config.yaml
num_hidden_layers: 13
n_experts: 64
experts_per_token: 6
d_expert: 96
moe_layers: [2, 4, 6, 8, 10, 12]
routed_scale: 2.45
balance_loss: 0.00028
init_std_router: 0.021
vocab_size: 32623
learning_rate: 0.0109
beta1: 0.95
batch_tokens: [65536, 131072]
max_seq_len: 2048
max_steps: 7861
Below are experts of layer 6 (counted from 0) of a mixture-of-experts language model. Rows are named router (the router's row for the expert), gate (a neuron's input weights, with its number), up (a neuron's input weights, with its number) and show model dimensions 64-95. Each number is 500 + 40 x the weight over its row's rms, rounded and kept within 0 to 999. Numbers have three digits each.
After each expert's rows: a language model's description of what the expert responds to. This comes from a sample of Wikipedia text that the model never trained on.

# expert 2
router:513506504434504535497539561533515525561449539472439527427501505476543493502410456505477580533537
gate0:563403539456463511538491537453526454418558594509543532531525442515494573611548539423445497533449
up0:439541442497510465459420456561462482509490441441461470474412536522431464454489455490495495559507
gate1:534451477474551489564442507458498451500495509426469521513526466553479490447468465513481515539411
up1:500517515602478506493510449528496502555527528533450432522548456483426507477498496483526523492482
gate2:582488493577543523513473425583539519514471467479476389500482446532501414440487472506479554525551
up2:594448503527619530550472533519496513537495459477539483509492430537541432417510519522483598561437
gate3:549407571502530507507529533487470515557391513522449533411475472538476496501464522520526486504585
up3:409453507492549518560506533406518486474488500540471459477489542509525522419440525463515513460477
What it handles: Reporting verbs and narrative clause words in news-like biography text, such as announced, stated, said, According, and subjects like she, it.

# expert 61
router:522473476512530444512593483506505494507477476502563458497487511538466511459453554454502541441529
gate0:528487522485547461486484533488512524492537493505532595519460430485504494539481502468453557444515
up0:465437478479469428425516461479499475506445491552463442477512466470507506415492546470473470530521
gate1:532456518454463491429560398505498460480443529520519485486588479453475509485430477495491496502465
up1:525529511597480538519536475548484465529489498483462412499512439482533506501472530562505465510467
gate2:493443459500446469461491502410488590430490479408488480545474517583452532539464572513538449467548
up2:430495470540497484541483479455502525511489553461478483553535585560453542581520506554532487472488
gate3:495478509497518450591546468530468445477531485495507461414515489547510488457533518482480570568559
up3:476491544563503582495469516489555534429447516469497479534529520448443493540557503533561452456470
What it handles: Opening capital letters of acronyms and technical terms, such as TN in TNF or H in HAPE, plus math and biology notation.

# expert 23
router:432493491505530446487484501457544525493465479502545510500550450506510445502494503470543564463510
gate0:511419465443500483519495495550496472542452494563458516517501503486431455457474484520532468568535
up0:554477571500512425535457523440482482460502482490460488556604518500480445442531470480432549433517
gate1:514467466416492549612438480591489522544541496526512446483430476508515497502507468493462420533539
up1:609570504512494433435543535484509504441496526477549501472486525488460452466552539528539467426477
gate2:556491533459566507494511520452455461437506491469521509457511534538530520469508446534532551501490
up2:474546507529422518469527464532540515556513517447483554455466489466540465555575499560464474430455
gate3:523411506550466500508476467485457471487480524561467569493441442629418547461434450493513508455463
up3:475476489492588538509488465550529572485484411445495468476537542477489497534490537475491449479502
What it handles: Verbs and prepositions in plot summaries after he/she/was/to, such as arrested, tells, killed, about to; also dates and numbers in tables.

# expert 60
router:532547385500498479408416491556500548500495503467488544512477405461496493526435561520529500494531
gate0:550516499480472540541549495452501496521500510473477507444478476457429537536562502487495559498559
up0:469429500451471456476558487493492448551532481585536451559438542519471482493557480458500438472468
gate1:507526437535490500459462474497485489529526475480466551548488455513448577467451525460471482484519
up1:489474406473405519536442530477446451586537461578536491552529503501459494385491529558467438518521
gate2:475495568431471487473447453473533500544478536449523485482491451543534540531410576449470541469525
up2:441538491531556484458551451481463467490438534495431493461560526529547518457488460553514516534518
gate3:463503493414421425573523468446462460499477496560450532472496455529522564493450524505400529481463
up3:496486577464530431516604500456589477496530524518485494545425496493453526525501542463476474478432
What it handles: Commas, and, in, of after plural or topic nouns in prose, such as education, schools, systems, students, customers.

# expert 20
router:495420552484533461464466516454450510530472568483518490484514496516586500473511448520491511553541
gate0:525448479471487497524570471451461550508511501512550526468553504549529600510475497530510512487446
up0:550435467488528475510563461515455538447504471535527509529497495567440511512484422458544450541439
gate1:562482535541545526487524459470533453525560518482525532489477415494501541398469464500475463513549
up1:526545436509477497555486578524496521490512517515439519537559471550491491537544536489558489534431
gate2:518508451488448504497457503456468504519533479517548442437447445516414448547512542464515469586463
up2:473468524559546493547519500516504501510510467549420639509545513500488526487439438510490523451582
gate3:475457532506469491544565529454453495496501507450477514488480500539516502551475435496525498532545
up3:489441558507446496530519530495448499484503483425498483535533527439527482571462481467537491531505
What it handles: Day numbers after month names (January 13), months themselves, common first names like Tony, Chris, and name pieces in credits.

# expert 17
router:491509433483550468596484505504459564544534548493538547455508558487531489512491525493399593412521
gate0:468484512477538535522485487509490526534443476535420496480505469483430522525477644421517535529489
up0:588498473515555455514519551460453531507529545529453505435491479504517468578504561503479464480523
gate1:533465482519555511529478465553477521515533494489506566555482513520505547490531528518528519539502
up1:451542466480457514501561493484449479548475462459482484386454536465492533508506463558451480563466
gate2:483527530508462500489495477607426553531513527498540532493534568525494497587493477477484463473432
up2:524469429477473510464532475534488470517529494495544545535578476559558431565467422502457457498493
gate3:507408465434537449521479532480489514515469558524417499495507506589609492501512544534491489466547
up3:490501550517454484448445523472505522472567447458535501549470500537472448471558509500517486548499
What it handles: Tokens inside == heading lines == in Wikipedia articles, such as See also, the, and, disambiguation, often following of or the.

# expert 42
router:491491452412476562528508564469543500538447506545508487509578436454577459524500528510488528521565
gate0:496493529435484521452493452457540509649521538480499466506437519541511408480466498462498461468523
up0:512489472506557537474477451488453484561496528453530496571427481573476412565525459479545525581505
gate1:555495544491563510499502532506461497461432479504471444475512555531502505440495545495495495497543
up1:539484485528565484495490478480488488480545590507482486524545573492466576430517493511522508516551
gate2:526507493430489521507563526524448497481555502569512457490503456508605526413456491507528563458501
up2:548478537467509533565430513471409465456523424437508434411536485503487568488505432465503515451501
gate3:436513473471506461534517504462460591519441438490472511524550420515530493487453445438539500487518
up3:445465502480516501510509505527436515410508459456551520479500462483506509473458477468499515516515
What it handles: Succession and death boxes (Succeeded, Died:), taxobox fields like Phylum and Genus, and verbs like appointed, elected, released in history narratives.

# expert 45
router:406483551517559487496540559504468543516456504448553452496503465517488490483512367490494502531523
gate0:521541514510425484501541473462523472496417504371467454507436478525530550541427535440516483515583
up0:505473480475459473481466524490482505480588500603515483499493451585561481559531478496568553461442
gate1:494526541463495431478487447567478485490493470535453486437470499554511489535475582462505482435491
up1:459541562531530472508421491532537506489543479523532570452476586503539481546525543518483520402538
gate2:492508515493514488537529432532477554495488477441557551470442507505573540595469573439447492424477
up2:507491537528454460546528502497583426506486466533463536455477453492379505532465451496444490525539
gate3:511488503493478511537497523471465456426442420568441532405461453450499502532385460533517461530443
up3:553486526560479422457536459502534517492520466456514486488526530462562485505485538476533544574468
What it handles: The, it, they, its and these in prose about buildings, roads and municipalities, such as the two, them, built.

# expert 11
router:513484495483561501473446417527483497525432571456522502458414456513614494508494537487573565427455
gate0:535532537448509508480467444489497444542505437540531490482505514515465538472486503498518511437553
up0:501549421524518516564507563476505520505470510509507461559516549543443541505530453507546528513440
gate1:495462517583475536495464520516534442497498530472457464437427469483487505521492497489477487538458
up1:498508493534477487459449536501554444504504594465444475474411484470449530494504524428480504502542
gate2:426441500460476503507482528494478493548528516497532543460469520465442482407471505525481528432521
up2:507480516553558543521568527506519530515563545481543558548487511525459502524545508515526602427483
gate3:478475486513440582451512446474518507489538472446487564536451464452469466536559523445521453472467
up3:430460496529529593444433501493502474540511477477505509512469456439494499572573507381503462527478
What it handles: Line breaks and pipes ending rows of sports-results and episode tables, plus capital-letter word starts like Gu, Sh, Em.

# expert 57
router:513521513488477456505466500464498562516503528464467469509520487509486504571426589535475563475526
gate0:486493493547508453493450537495525546539456610485477533540445503524526523503515510431522476452482
up0:467545443537411480486532454533494438537527550540478470452545516488505548458537623449498582471542
gate1:460479508530515498540473549441493518475466489436417462577456497497508535598469486385477516502437
up1:461577625523531482513453500524519514400460466446462396543483590540451499486513515492564507476486
gate2:498471466492492442481562559496504493488513473489491474552542503518518534499450530535531434543570
up2:519542570551475538563490569507520535560450522463485474500507511454451478492491495474518500487475
gate3:552390498571573462527448571481471469517437496496450496496513433528508495527479525534544511435537
up3:509508438498551422456539409542530513519495528483517562505478515585595496516624443516544533463450
What it handles: Head nouns in politics and sports contexts, such as government, election, Assembly, League, Cup, team, season.

# expert 34
router:467530501513517392457531512514513577543457559444485567541503487516545492519458454509574547570513
gate0:437533535542449479511517532558493532496532475485491425448454449493497408462496598456570494515566
up0:486543506509583473460517554534460497486496450584521411496527408605502472477507587473507490534537
gate1:502483472501533510527436562445451486509414522471505497600452465543514446533464493518547581488474
up1:513546476526447472500520395534476518548472465484601529536489451478530455490497451489511472578513
gate2:489467529483441460492553483534461500472542481508523518503465505548536525536462542480492485479591
up2:495516477516494459484536494504550509540432571458493493396469515465550539489547494502538563457523
gate3:449496505513442523418479389416481524399526489504505477491526553487522509561501539450485537548474
up3:488524471517520514438444528449511592484495471463502506481501521559493554526470509435515523477467
What it handles: Single letters and short pieces inside foreign or unusual proper names and place names, such as B-árbara, Mus-ash-ino, Will-ough-by.

# expert 63
router:520493496538531479520572458464495451528535466504525448503520477512465472540403513383470533482516
gate0:497476523538499528534483539580452507486499478494547540517480557510413491493520551535532511468497
up0:444487458499456507532463529464530600493457559486511457514503490478493470443473459415510484480517
gate1:515533452572536513503548464515422523467505465505490514555466534516494469475522488465519547461464
up1:566517442502469483564547420510436457493498480546528535517510489506501514535468463450482508497532
gate2:526486577544535503449568502561534495540462432437549489509483531481451496522483540590527578491485
up2:457531519493437448496431532454445527441520586528407472497576438446457561498543451509460486439486
gate3:460480513504425527597527535497511523476482451551579430467575518553550535427452501474536436506519
up3:488439506552507470497510576492478481405504516550578496487500508581555556442429473532533536528461
What it handles: Hyphens, digits and list dashes in chemical names and taxonomy infoboxes, plus mid-word scientific pieces, such as Clade, Binomial, -yl.

# expert 28
router:481527533433490408535450484559513452422523448455483472548513459483541536591486518473508568464555
gate0:522462512408463536538547450506517439488499489466524441564511450479559515440470524472510478526456
up0:551507475476514509502488490500503413438535542498438444474414473495405516564522425515463511526531
gate1:435538490479560489489507545475471479488476524526519506577553493486479568438505495442500501509500
up1:521532472467500405455454498480439539521445482472492513491522545514493501479527528493531404518513
gate2:471531458472534467528480523502469455589463515516462485517524534573527530479399556435550573450453
up2:492452514481637450490524509482533469485496486457520470500547556473522522450506496430565550477469
gate3:517497523544515498484506450478520549458447494466521526489492408605513526557511452523464608505467
up3:500489468535515513448526557415485504454461487492541530430481552532539485494482474543480578503478
What it handles: Nouns, adjectives and possessive pronouns inside prose noun phrases, such as mechanical failures, white opposition, working class, her.

# expert 14
router:546481485431507460474534486509491546538456476456514546586500446476480467508477473550549493480483
gate0:469459485487556480476447466445500453570467511581578476519534481457506525496515514518488501515529
up0:486480493538499474462553475525465568454476482466458445457524522501496537544599423514531516573505
gate1:386470502474564574487516463501527450546464461437519456538522443467511521479507554502484529519516
up1:464475451552494478470513454391451522470500455448507584467477500495551561458512540453477472541494
gate2:478458482444423476514464503528453541487427483475564570498452545417495470514452499508442481497586
up2:567451498574492493522570513497431504559485511521511532417513539516495447456469475498486533519553
gate3:519581453458502476534503540550553484487529440552477541511473563585483473466499441544494501529437
up3:515449533502499457494574473473475444455531601469525482553497525495559593506476530523553486532499
What it handles: Accented letters and word pieces in French, German, Italian or Slavic names and titles, plus prepositions like for, with, by.

# expert 1
router:472524499524519483528529494545463498468475545442508540440476513525539596489499501508508530446425
gate0:563448501556558437496540529429517576506460495502452479494526504605498539459548510506473537546513
up0:440563457521541515476493480516516498528442476491519522550472447447488446397552509528515468446556
gate1:534530488432494485517567505528489465505533496506533512474519481521533491480481466488530499533558
up1:442502563480492416469497549542577453518458465463592433514460579515505565477550506504503517525478
gate2:505497473471534540527558545435464511548511481435473489438492462496465601482519514499526551446593
up2:515488585556482514482487549513548453546518482536461492503532483498491534453458486475505514435460
gate3:427496620475507549482498457531534503535469491496505472512526512512485530534523468453478550514591
up3:443471477508542488507514530490477503526556536410476485466509519514562491524489517498552514508528
What it handles: First tokens after headings or blank lines, such as The, This, See also, List of, and section markers like == or ===.

# expert 58
router:516465512455462466494575511448513466574494480480505589546451433453473561595486527449482507463505
gate0:445496533516481489496506549515440494558460491504533526464571504472487514478475547544534489521411
up0:534442495498533497497512499468523468404547518455421465476460511483518450496514420502428506477565
gate1:555541532458519543531501562471516581532408548496482520491526536535505459529489521555479460505529
up1:492594481460479496488466486504489497520464524439480539462456445467557492505514440523536520465525
gate2:515501494551539495541479532515519459473450535538450497561578466494482434407582524497518503540483
up2:512446467501567490601499477474560471545436471509489472531435556592497550511542493575510534540523
gate3:501486508450525531516557477542489523529419486473513504475540421441470483553419524486495424535499
up3:504508522560476539481489503524530461467418484505504502483410481535518483478517481504571548536517
What it handles: Pipe separators and dash bullets in sports results, chart and election tables, like 3rd |, plus commas and closing parentheses.

# expert 16
router:513524464458471570467436401491458510480512537498485518563551456479495538462469550453554552511499
gate0:522469456499417451541534471443517477562475498563520504465457540464485475519483480522459492453527
up0:535456517467401499567574515546604559452493541557490587485481521450507517491429536502455490507503
gate1:540489536447475491530553513412517531458524498465498505503525517438553458479489519559534532438504
up1:451457496556495437442542545559470495492520428496487493531559462490467473504498474458498532462496
gate2:535503537472452464458529473524507517459421576457503530421540508522499417496457452458457528522535
up2:542558463504508573490564481554431466488470455461467451479462476446470547521501481515515502506510
gate3:546436541545576478442542574484483482486570497525493502465508443461482428459490494414554495461477
up3:463497492535432459532456488518500458512469534456452499493529495475443462427488528568468517540485
What it handles: Middle and final pieces of split words, often suffixes like ation, ing, ship, before punctuation: lun-atic, traffic-king, corpor-ation.